From a checkpoint of a small mixture-of-experts model trained on Wikipedia.
Experts: 1 pick a token, a sigmoid router.
Below are experts of layer 4 (counted from 0) of a mixture-of-experts language model. Rows are named router (the router's row for the expert) and show model dimensions 128-159. Each number is 50 + 12 x the weight over its row's rms, rounded and kept within 0 to 99.
After each expert's rows: a language model's description of what the expert responds to; "mostly gets" lists some tokens that are sent to it at least half of the time. This comes from a sample of Wikipedia text that the model never trained on.

# expert 28
router:59 69 27 70 31 52 61 80 53 42 51 59 54 50 55 57 53 26 50 27 64 56 61 70 63 54 46 49 54 52 52 36
Function words introducing clauses or complements, such as that, which, who, whether, and of in phrases like Member of, Board of.
mostly gets: " that", " which", " of", " what", " whom", " either"

# expert 1
router:57 59 23 72 34 47 59 59 45 41 44 42 66 56 49 51 51 36 53 35 51 35 63 68 73 39 53 39 43 59 50 42
Final pieces of surnames and words in political and biographical lists and tables, such as Lord-s, Den-ver, Lloy-d, Dress-ers, plus table bars.
mostly gets: "ver", " comm", "den", "ros", " Chief", " General"

# expert 21
router:52 42 36 68 54 46 42 55 56 39 53 45 51 47 33 34 60 15 52 49 31 36 59 51 39 54 69 64 70 48 43 47
Closing parentheses and quotation marks ending asides like (15th overall) or (film), plus some opening parentheses and quotes.
mostly gets: "\"", ")", "”", "\")", "})", ".)"

# expert 0
router:58 48 45 67 30 38 42 40 48 23 48 43 57 52 49 32 51 21 57 58 52 63 64 56 39 39 34 48 49 60 55 49
Commas after introductory words or places (However, Afterwards, Amherst), plus line breaks after headings and paragraph ends, and such/including/while.
mostly gets: ",", "},", " While", "),", "\",", " ,"

# expert 7
router:58 65 28 63 33 52 54 68 46 58 55 44 62 46 54 35 64 22 56 38 39 40 60 61 49 57 58 55 47 64 35 39
Prepositions after verbs, participles or nouns that open place, time or source phrases, such as in, at, from, during, throughout.
mostly gets: " in", " during", " throughout", " on", " from", " around"

# expert 30
router:49 52 21 52 44 45 56 56 47 37 46 47 46 52 35 40 61 33 55 40 45 58 56 53 49 56 46 55 42 52 44 38
Words in music and film discographies and awards, such as Music video, Film, Best, Airplay, Billboard, Platinum, released, single.
mostly gets: " video", " Film", " Bronze", " Albums", " Video", " Live"

# expert 2
router:57 63 33 62 36 52 57 68 52 43 47 47 60 53 53 34 55 24 54 35 39 41 56 66 54 48 63 51 53 37 25 37
Spaces, digits and pipes in sports, election and results tables, plus verb endings in parentheses, such as dem-oted, gradu-ated.
mostly gets: " her", " woman", " law", " ev", " psych", " cho"

# expert 26
router:52 42 30 53 50 43 46 48 34 53 50 31 42 46 53 33 54 54 56 37 28 62 71 59 46 46 60 55 51 46 60 55
Periods, mostly after initials in names (A. J., C. P. E.) and at sentence ends, decimal points, and first names like John.
mostly gets: ".", ".\"", "\".", ").", " Saint", " ..."

# expert 22
router:34 60 31 60 32 46 30 57 52 34 47 46 62 49 69 65 59 32 59 44 44 55 58 52 45 59 55 65 45 52 39 48
Syllable pieces inside South Asian and other non-European names, such as Sharma, Shukla, Bhavsar, Khan, Singh, often in cast or player tables.
mostly gets: " Raj", "ø", " Bh", " Kal", " Pakistan", " Moham"

# expert 23
router:58 50 27 47 59 50 49 67 50 46 45 54 67 47 38 19 54 34 60 37 59 41 55 46 45 56 55 41 68 57 37 23
Inner word pieces like re, if, anc (ent-re-preneur, qual-if-ier), line breaks and digits in sports tables, and heading markers ==.
mostly gets: " them", "re", "if", "ors", "anc", "|---|---|---|---"

# expert 5
router:57 42 29 46 54 49 55 54 44 43 47 44 69 47 23 59 58 48 62 39 47 37 50 63 46 51 55 57 45 52 39 32
Word pieces with g, such as eg, ag, ig, ug, inside names and titles (Meg-ami, Sh-ag-gy, L-eg-ume), plus capitalized The, At, St.
mostly gets: "eg", "Am", "intend", "At", " Leg", " Apr"

# expert 6
router:44 52 30 64 54 47 59 72 45 33 50 69 40 51 67 49 78 31 61 39 47 45 51 38 41 61 52 57 74 57 34 33
Suffix pieces completing a word begun by an earlier token, such as bound-ary, resurg-ence, convers-ation, aggreg-ate, often before of or a comma.
mostly gets: "ary", "ity", "ory", "ime", "ence", "ire"

# expert 9
router:58 66 24 61 35 43 57 65 57 57 53 48 59 50 52 38 56 25 53 31 42 42 49 58 47 51 59 53 55 56 22 37
Single digits inside table cells and numbers (4, 8, 1 in 10 or 14), plus some words like only, length, this.
mostly gets: "л", " den", " this", "sea", "4", "с"

# expert 12
router:42 84 30 50 42 49 35 52 51 40 45 40 41 49 38 39 50 38 49 58 39 38 62 61 69 65 65 63 67 56 64 46
The verbs was, is, were, be, been, became and the articles a, an, usually right after a sentence subject or a verb.
mostly gets: " was", " were", " are", " is", " been", " a"

# expert 27
router:44 61 49 51 50 45 59 57 45 53 46 63 40 53 59 24 55 36 73 56 58 30 41 45 52 52 40 45 63 63 71 59
Compass letters N/E, minutes and seconds marks, percent signs and capital-letter codes in coordinates, grid references and abbreviations like NC, PSOE.
mostly gets: "″", " JPL", "′", "%", "AR", " mi"

# expert 15
router:53 48 60 48 40 48 53 49 52 61 45 44 58 43 67 55 56 41 63 42 33 38 48 57 70 62 53 67 38 53 43 46
Syllable pieces of Chinese, Korean and other Asian personal or place names, such as Zh-ong-lin, Y-ong-le, Hong, Li, Tibet-an.
mostly gets: " Hong", " ?", " Li", "iang", " Ts", " Jo"

# expert 11
router:51 56 39 65 36 46 52 72 52 46 45 50 36 49 75 50 68 35 59 38 29 51 55 47 42 55 64 48 70 57 34 35
Final pieces that complete a word after a short first piece, such as m-ild, st-ared, c-ited, m-illion, plus years and -ly.
mostly gets: "ust", "ild", "old", "ever", "iet", "ft"

# expert 3
router:57 68 19 58 61 48 52 55 49 47 47 38 51 49 46 38 50 28 58 53 38 40 70 44 74 58 42 51 67 43 49 41
Hyphen bullets starting list lines under headings like filmography or Education, plus range hyphens (2000-03) and words like band, station, Succeeded.
mostly gets: " band", " Succeeded", "-", " station", " Pos", " www"

# expert 31
router:57 61 23 66 31 39 58 66 46 39 57 44 56 53 54 27 59 28 59 30 37 43 49 58 50 51 61 54 55 55 17 35
Month names, country names and spaces or digits in dates and numbers in tables and lists, such as October 6, England, 2025.
mostly gets: " Germany", " Denmark", " England", " Britain", " Canada", " Poland"

# expert 18
router:57 64 29 63 33 50 57 70 51 54 60 47 58 54 52 37 73 23 53 33 39 43 49 60 52 51 62 54 52 60 28 37
Digits 5, 6, 0 and semicolons in tables or citations, plus scattered words like position, cancelled, lead, Avenue, Los.
mostly gets: " differ", " energy", " presidential", " Avenue", " Indust", " Josh"

# expert 29
router:58 65 27 61 32 33 55 67 51 60 64 46 59 50 52 38 48 26 66 28 37 43 49 63 50 53 60 51 52 53 29 37
Apostrophes before possessive s in headings and names (Women's, Punjab's), possessive pronouns its, their, his, and table pipes.
mostly gets: " its", " deb", " rep", " itself", "rast", " sum"

# expert 17
router:65 63 25 66 39 46 61 46 51 54 44 55 58 49 46 39 68 38 65 48 47 49 68 69 49 47 50 53 42 49 44 40
Field names and separators at line starts in infoboxes and taxoboxes, such as Coordinates, Education, Phylum, Population, with spaces and pipes.
mostly gets: " Phylum", "Area", "   ", " Coordinates", " classification", "Population"

# expert 8
router:61 65 26 57 27 42 55 65 55 60 52 46 56 39 50 43 65 26 65 34 35 41 61 59 51 57 62 57 55 50 35 34
The word "the" in running prose, pipes separating cells in list tables, and some mid-word endings like pro-duced, employ-ed.
mostly gets: " Ford", " GBR", " the", " Gil", " Roger"

# expert 10
router:55 57 23 45 37 51 78 79 49 54 51 41 49 49 66 26 63 42 64 35 56 34 72 65 66 37 38 37 47 43 36 39
Words and word pieces in infobox labels and headings about stations, roads, elections and careers, such as Pole position, Preceding station, Length, Occupation.
mostly gets: " Rank", " Ref", " vot", " MPC", " Light", " stand"

# expert 19
router:55 52 37 51 19 52 69 58 51 52 48 54 61 47 58 50 75 45 71 32 48 57 73 40 62 46 62 61 47 59 30 28
Digits inside years like 1967 or 2008, and adjectives in historical prose, such as ancient, Roman, only, important, third.
mostly gets: " present", "ti", " latter", " According", " ancient", " Roman"

# expert 16
router:62 50 32 54 43 48 67 58 50 31 48 51 43 49 44 40 56 39 52 45 67 71 55 46 31 40 50 54 37 54 52 41
Taxonomic and scientific text: species infobox fields, genus names, protein word pieces, found in, synonyms for, and section equals signs.
mostly gets: " Genus", " Animalia", " prote", "emic", " species", " genus"

# expert 20
router:55 68 51 55 48 50 65 67 49 57 44 58 62 47 58 44 56 25 53 51 53 55 37 62 58 47 65 62 44 53 53 30
Coordinating words in lists and clauses, mainly and, also or, but, with, &, dashes, and subject pronouns like he, they.
mostly gets: " and", " or", " &", " but", " they", " have"

# expert 25
router:45 68 34 53 32 48 63 55 50 45 48 53 61 50 52 25 62 36 80 28 40 33 52 39 56 48 50 48 60 64 32 45
Middle and final pieces of German, Hungarian and other European names and places in tables, such as Steinbach, Carpenter, Chilton, Mizuno.
mostly gets: "all", "oth", " Wall", " Ell", "uss", "enz"

# expert 13
router:39 51 40 32 64 44 50 47 47 47 49 61 45 49 35 49 54 35 55 46 38 18 64 55 71 52 47 46 45 54 58 64
Pipes and slashes between cells in sports statistics tables and career lists, such as appearance/goal columns, score tables and team rosters.
mostly gets: "loan", " Goals", " @", " basketball", " playing", " football"

# expert 24
router:45 73 37 60 30 49 61 42 51 40 39 53 81 51 45 41 51 43 70 43 43 38 48 47 54 34 53 50 65 53 40 47
Bare space tokens before numbers in coordinates or tables, and single letters mid-word, especially h (ware-h-ousing, foot-h-ills, sevent-h).
mostly gets: " sh", "h", "Sh", " h", " Der", " sl"

# expert 4
router:53 64 28 62 32 57 60 64 62 49 54 47 57 43 52 31 44 25 53 30 39 41 51 61 53 50 62 52 54 41 18 36
Plural and counting nouns and determiners in ordinary prose, such as pouches, forces, unit, each, others, one, plus single digits in number lists.
mostly gets: " you", " each", " one", " others", " groups", " officers"